From a checkpoint of a small mixture-of-experts model trained on Wikipedia: 763M tokens.
Below are experts of layer 4 (counted from 0) of a mixture-of-experts language model. Rows are named router (the router's row for the expert), up (a neuron's input weights, with its number), down (a neuron's output weights, with its number) and show model dimensions 0-255. Each number is 500 + 40 x the weight over its row's rms, rounded and kept within 0 to 999. Numbers have three digits each.
Before each expert's rows: a language model's description of what the expert responds to. This comes from a sample of Wikipedia text that the model never trained on.

# expert 5
Capitalized word-initial pieces
router:563516458554473535558485490438550455495540531430499446469516473493559497520508465497495519542573522474481502445436520538475498523496511561483518480450521514520458494477551433480526442540479445508503452514559483481542536480492579476487526454539505569499442512537499468488430577517466550495461547538509523500451516463457478455441464456512489424458503496466494540546569474463504468452525554451524550455550532408441497518479468504536538459475470531473479474469484478496597526458561584446449599503527530513539432462458482513496558550492473581566432528513458425528579525465521493561468509501587580560529462473505534424504487515427593447471468456481580493496504501484446521461470513444459517535499459482554464465502479527497530447506536481540467478461509473546538547565496530
up0:514572449536537460454551532557480453475504499495509492455552512514528582506534456457543512509477601507547518567469453453524488522462559498490374546516520545583567566534505483594507466571499526554467521538436487530527520512430474569475525528524540511529529496473518516503474477513498451555432457455448449535483495482478472480442468571469535510444543466503466452481506520484612444556571526495478495511461474511503499476506532532531483575573503508519526519593434544487488514477570496557467513488525504563607520468507448497557466543542531573471508477527461472451453484516565462575432443479486488445477497550437493514485504532461486471436460614527479494521510478500520493499495499441502554492541518454474474508444480524512507543485517513544524490464527564477427468488496552
down0:550536478492576468505493499545517496515450551489544437510523529543501533441561504497560498550483512433491533434508548545501568469567520501460550539550489454543547492481485499454403458500495575538574591447536516563535513549503509508529465527482431522517533465486440515446526555482549454469461537495558468513470479533507510525472486470455454447478467504527476411500509499521462524436515417495508559560509497513445512539556541374516517488498520492483495424527393472507539441444529594480513555542499538464468564598503449518538539506550523518554479551477508512550510542485504498538525526476475534481492578446473465483537435503444507531554504431507525462522500501447542530482476493454485504478500507419437529490464519541531552523504561537449444542457470465448542472421470472
up1:546534532571509543456453408433491452464498531521504569551498503539486458504515523462538526415529511472462526517424421511477429519554508464507509501506548495506459513491512509501489505504473433524597470527476512442476535526427499513561461532455516536441487477458451506494520598528476530485517498492493412472500500526460514522495515441432480525529573562374483549453444577521498523529524548460493484454485556470533546478502447487522526457522425459530469490476443505498579548578469557517520440490456448481529517512468500494530492449463508482408488493488536529414529446518577499404443526466595454467489560515499493475488563523497557560499549471526418496502469453529476494537468539505496419471522526471465451455482523496519514476531487483543533548552529533418543464475490487
down1:483508497517528544484505552473442483491449485470443488452541521603416459534500529460544536451503460538458473482495478503523563495483458476437508513605486483520558487554422464488429500471453457494473518577539515442528506461511525515425565532485516514423511458508514551529568588565571517541517546521498472505559509425465495567544570517497467410513502452542398458471434507503510462424569544465544460477516446528477450491469466466515518515420537535461507461510550539478534527540505533529560443408547567527469503523465509541428498466453475448504479483450426462526507541558547491511505529523432441494498448479492401542575526470494528475490616530491561510499492502470487544513496488473508506519510483475508538485504478541524537508522492468487521533504527478493529415524504492
up2:502452484490501528501492508545486434466491470562462430535524566520487569493542499561540492475501446493540495504563496599506519413482436516500480496417489524520496452529476479459491515509483641567482551520530562536452473482513520482512557479464534557574473507529544444481429509530552503525451524437450553470502560575579529502503515484507575551494454486524473531529455559489529577522448490518506555457446467519599618555524482503541507470469497493541515476526466467497490495508499517504455501491572532489442501479460500497536533519531497488497539450473591521441441529511531478517456501450538516454460478509439511494500469476549484513543522516546443428464488527492473506564420502425466442400516473525470417456506428483501463483533545431512555447502467546515509523446496471
down2:502444484527449529495584442462451518562459516492542515507415486515433557508474487486537525507527552461520517533520459530543531509472468461480478561430427532460490491438487460510451486491504561544435525488560478507454489516517563507472571543517526520508515467497519438510443427497487594461514450508461529452502577602500534514424535431487446547436487518443494513489487502467593495540483460496486489578518516534455606532498525440426509525508519482543473526470453478486515452507494519544441473516526434411510540454527566474478445439495577479429473424486553490503431515527563442472442463465587511475452557502506505531496504541469481483557506548518457493464448479476551507497480574478450530517471476449527476473521472446509505440506477492487519455536466549579558517462484456
up3:504451528525484465518528514459475494581490490544521484527476421532518543476492475510548475452445528578497450555480526507521507507474560517452462504442578467527587542535452534461458549510486514520538542463535426539486458515454508534553559494430471524489444467513523520564531516494455450499491533519445509420491526442483512558397546509521503460522454468516488526527546504461498589545543458499441460544611537490453541515424511546476536464529500438512426496473417531514539536519533546516491476509534468490514516441622579527501479576503541489480573511490463468519460503529519454534495493456531586489462469518469443471540471526504555490619516523446411479507501474483568521479550522473501549480516539479493521517489541434564487455499593453494540493477492465547496514551454486
down3:495479353516496479512492430520458392499494473407515562489567528529531508484451511527461426460522535490512535515555511552464469414564497475477443577542435475410448476444441521527486525510504528556439513489486486539434520565498516562492439474546556508558516522566441490446485445514507478564480527439505500549517536500474526538508530499521491483535552519518508563534460457484498492563523442546536532485471444491499529518555531513466548518522470410482534443458503542468538468463561485476492504553486523545546414514494547452490424510547463515541456493508486474524481467460527433438542501512486544481492494514441489527486581477509539541492484423489458478488531518554459509527474563531555555474470529503461448521425456519585507551433515573514486519453452462495456518473479478

# expert 26
Given names, name starts
router:524500467509497559514482509419520382496563473461514475460552516516537511459453469474428471493508520476512501481455549566496568512523585597543542515484491532492463534455555418462521419536466487535490419454458488524533526479503554466497468459531487480488507495537459445522482471512455550506488535516552557547452530432467500457508490517547467462457499531469531536531585476437448485470549532508523511495480556418474478522577483527505533427478489519485490523445451519474560509475589534492406558512551504457552392494515487499492570528492506508561418522535483434548510552491433472476495527497488547577520428511518504439538461525476541440518489501447565447500516436488487542515442510455517564541514470446495502494455544523514498511459556470496509473402455470517532539527565550
up0:558447508482490478493500498541404506431486488451509568454565480506546483538546564444471493517461510513525440512499471527474485496525482448558493551503496478469446531468521439569540532531524477476509489496499494505484582473506488452448538492465480490499533481472529478474496459507494498465525555420460495460564495481472503471459459463470510481548580427498568454536566437517485523543536508559483543555509462509472477470558517551500543483549450432502456478533535481481480499489494439512490455480505522483509482487530508570565567436501435477395391566500557447505553485490507540456537509527499536577570453442566538482461589474526409501600519410500560495515509504455506510491553537534569562548444491479484563505460492526467561494429494494500513481512465450550418500517410484
down0:512593531504494434544538480504488435418516504419479519522549513528510487478568527536495528568431492495563509513524557413530546531427534499489528522474479547510557445510469462532425494438480445496501513506516429491523609439513484571426513506506433502552450520419540459452512456479585466493525543564480537488501514561493478469488512521493495557524522475570549495563477482557512598524452439531491455498520493501471554490529501514535518491451487552524521460563515475511546544486500497443429425545509471497426507561551490497540437484441459562468471462516544440547519477471532496508500510465527462482455552566482489482530398519488500529592517450498567486555498451527592544535509469547481478542558474465482456530521479538540548483483506459512502471473469460506448504457546544
up1:520495492502559631458549522518553493576441498399531561465480484530479460488545473536477522515535502488535570476473465542524524492456521555470465460479493522513518573549462479499479498464528510498466512498508477531533432486450510463496480488550506501477565449451457507527508473507520532517506448491490449567465431545475444540541513422467454427515507555498492553547581537495481454523420579541462420497565507537493478539465519478473420459536424461485468471515462469494483544513436533466473459466461493525554557556472553460478539504538529512450520530505466464549546504433483479540485492463490486452427506413457529586534532571571544446464514501475454547476518493499524461475601487447540490571542500563468563508507569588480477533467485502481504504583497533556492503549502510
down1:469479491473483513437560511453551499538525544532554542504536522559460504515511484466458581477459517509412480430520462502461531523505494501506484547521504538525534490522528505516496567479500551464511545445483526526449439477462504476481436521515481495507609457529532524510541477547451431514542477518536517451473498509536398457530489496594550475543492449417558468437533501507460443493427511595434537540581573475545519546486513481531562527559434505476495491441556572518450480465517510485525460553488447508544525546527500441470486552516538462464446484458541509557542578519509513424479484501466484444398510507501505557460499499563535513465485480546476536492538465469563537439489510587547483473485507526512540465459408502490461503457431525448544469568553526554577500510509526
up2:487471544465509498511454553466530432472455575457419493569468577573518502466438473464433595485528541489493455525501519484494497422417518556506551455503508527456539506536460493459462425499545527470535450488518455523517479461474456524505441571487521489497496515496488576466499479589539436490470497494505482487472475532495456563503444447528467449479507380581505543531544490464528490445520521440486464519420446551444489529492458577542547562543508517494502526490461548517565469511530514512430502475408427468492451524585534479439496492514551546517487467561478500511545488489453448468507529536547469556449453450472494490546514493530522483581549482532452487623481491471515471515554486457544525501514560510484551453526515441524493482438510512542556512507479465576498497493533497
down2:521548522585485509499546465472452546571501515516485487522516466490500397500515455463525545519507500558463456471487484548468490484609479439461466542518546524491515559527444509517510561563532434492511462556521538491618504552561550500475433395507450503430514478511483529496443552482479556487502445498524464510524493475547497533435501502511534505530498504499507521443481448505425547518466513441521454507497513504509513498487530422458620459499518507485518512437527482430473488535451476470450532559522393534455523503497525452438525499538493422469597500497500492536508510450487515431487485557384519529477507547524479537510483463486505454542423518469553510437462575468478536509513546437494495556534533452552488468454498553535442550529543543497451560465529503512501462572544527
up3:496432486482586558457469591542497422504473516481521453530478509502477460539498513541507541540524437502530467492523497572477527450515528455484490515523473476470505495518432427448506557472499526454547544500495539460534472476552497451475496520463505495536468479532523490507540509469486488423482530473527515542453502522474500489508429468513485563568530528628420505545498523516520550539430459506472480429459541515496452514444536495470402496515485475512581501462523542464479511539454489458512491457526526483465522580521618514429530550506495576478535516478430523488568553560526487505555481482618420489492601465550521523490468466544481528542486522444523496438537494530438525471556551459515461494529563499479492502574563505484505485512461483472532538527514543378510441518472429
down3:462553531486551528519537513491516467488526496552446446529481517574443467478443468466505468566506490411448468509451504560460532486420548582455567585624509483554495477436513551524485550478497482490572465464545496458491519531452503534538520577508493533536581473476533484452482512502469472516469518404443509486475529563472513546490469501590511449518538544486515529563515472557523468479505464460506512424512532508512476547477545511524474511526586585446532552508511454476500494535568448495476475517561504508491568535509458498561518519582507535538518475402555592485536457457512530464471509505544500498459506512535520477505527515444498615444496499504500559497544519479520479537516428470496512493535468474508519510552426513514448507523477507561433430537415471492489531550536453

# expert 30
Capital initial letters
router:545510501551541497488482496511554426455529489452494468447476475525555451533501455502504543479516506449504530482435553509555492585551539545522505478515518482554491472427507536532529492543449470544548473450489481495518484460510532417470487425495568491471477541593531551507475517529421577507527566476543535452478537489494452436436512464515497420571495494413450512462545493445509468500475585460529538449545589445539458491541475502486525400460481562517484528479514501527549499504528482432452513460556436499484471537492442519507623536508446516592461562546558460525520533503472458496433571495508528515498465523477523556501472466470602451507455505472583544455504465511491529461455500499483522548545508419513502431518514483474510456532584511520475504466514467527536552503491499
up0:505544448495464575468630524528449531511465493482445485452498592489463501570526541495476465597502573494485515498480493566507540495521510515421437469534560565478453525480487553452440463484443539480480493452474527475511517512500569456424518480507478524421489528521469436487490475586501463510519554493517517485523420483455515515569460511550573538517435434442527493542472485521576473520513516542482441568523558501505498398498485594492456469466498469519512510524434551538481491447538529533500493490483486543387546560473506534508493520565446476543498454507520463477511556509484459510477495517484499479458485445474442510522484417468499474463477476464552398437528456528489478512487536466431505479515512490427509418481521454518510496463515502573486400511562511540507526481491500
down0:465500543469509490436491500549458543460513545460482507406506501476506470510462533547451538479524466566480523413524450480531477564487515459486480555563539521471466549425498552553500449572487494458467477552535591534436578461500445569464449559470449510407577525539499528531520457461572483535455479537533446525467520516464543491441536498519555522483491484476481512509514509510476451524499468517532441495532564484406413500486404437457504541505479518537543514512416516467501463454509530476498497527494510522403533476498550490475488485559600534519565480493553500526478507596470501523460431488449480461482535501454486545507446476547474476531516484516479475458541485463538482526534503615478469540478564534506575491504543492483541501488418584485488551446481514518446488523452525
up1:555543507516511549495468475549528502547470475467531439515509530543469550454563471534531481521469492531517502465539489467583518489441465547494473476492443491482524507512505552426484511504406529564574541440506608518449472496572483508532524524491550544483495477572497481510477466453471429494508530457525541495507428504561519497507502587533515565465479449512478542574468522436499555500467496492517538479525492474555475498478470522537461498536503518472581489503515448467468550439469486537561535515533556521532546524419519478532462572432524543504549536410514507524513546491524562508464554450414565585494546555488502485480413537520495512442410450493506554517481451460508481509447490543519519495533464530444529518490446585529390496559477530480534509589485511496463450449586525
down1:472427544444529519500527533498518492454485411433529409583467514456478533466513513401530498475500452479487525453488506474470517509505436471536503473444485575555506463523498499478512507431520561560517526542476484512527534524500531509535542492478436506493474532437571441529488458521493537549485471461545499542493510462493523488588432439440496519511404581440509435495559459463468462491496500449466433504475507537486486393524509490477510463487435442542504505458472531503506542448466458538491532521503384564500500532486493418524498512483501456458500505460483536515428476483469543511491430479449484468464491597476495575466439499524530554455446506591464490504441563532428427470449513538477508484532489470576515472514477484479517462433511536515438487461475430486515525412484455
up2:503503467472520445415432492493550468457499513464477468500465488473491523557494526443537482528530457538478507510499458546498515566412531513568517585543482465488481535423574482472506502493514542562503450478497508457557463478533456482472485531542571518538489441479528467510477567559532535501493504515566462481605479512456512487533468503573433522464457503477498467449480507519427495545454478542544503475523515440489529463529502448387450409495546490495546427469431521511474540449496477484519531471511485514503490519498477563413433500523517521466543427493525510500514563449489546401504615449475506490543582494477550570413562476480516480491430485482533559514501514506472536480480495504484446462606532587462517450490468524585461500503495520424553496518495527534447515525509494
down2:524427539524540502537495533464484512513530487468493486449506498521472567505530503562527517405515450515489538481444530542545477462522465518478459480504419541547437460502478505570457469551503450497526469503532409465483491542561529529502527473481508544550512500479526506494442462531542566447445482513517441589442483426515533516448505582519543488510481520569496565487517510614514506511494503499532528458513502509464506510486558467447573484485446438508560473564529478544581461577523506471447463511521410567481457494522538446492588574514511527455585523450516471526504509494570499462542501503512489480510512577447545538533434549526585476511462490513537419549505456470463527529444529606443516525449466455431573470478493491471459495453499483446503474529487477460473486517456576
up3:469532575524529472621488502452486540454454482498486478506478610485517491420593515439604544450465455522489500524500527491517513478572479449477516477476441466454498489464445491474550492441420530533454488580497477491533560413539548516523532502459504481476472547471525511492513479530556454461496531555516542534482469468529506500476447606510522460471536499500457509460462494432489528467572509526523563497491449476462510510502523489458561572498475517533500538531373456495529512534442498507475490491479508554485494498522541492557479515452491451483485492495552430516570496499505496523383532550528473463560485527531467488437459504498504486463454502447426475575453495493538463529465465550550532502533542523576490576479493481442511526554458422555539553529496412449521472506457500
down3:481445531476467482521439522490499436458571445507530534540553499500508547471455527479528472537513407488478531565527531461467450443511467465498514465474504555469513499483453460439492505525453508476569419532478444541416505488502492488560496540480574587516526546545511515500597398509480512559510542549523545484413514450555505449469470517485522551448519546488537551476508546496520445517442503457592478555496535447460551511507521422499431501495476523489486463597585466541495474430529487620498472502486550483496501524531456518432478465497508568447465512471564432474477515436516545541490408510484476458521549483544477395501532464458499492541489579493504486547523453491545499436499520510479551497503516487526495469490477494491497532516471437506585552515459496487578473511515537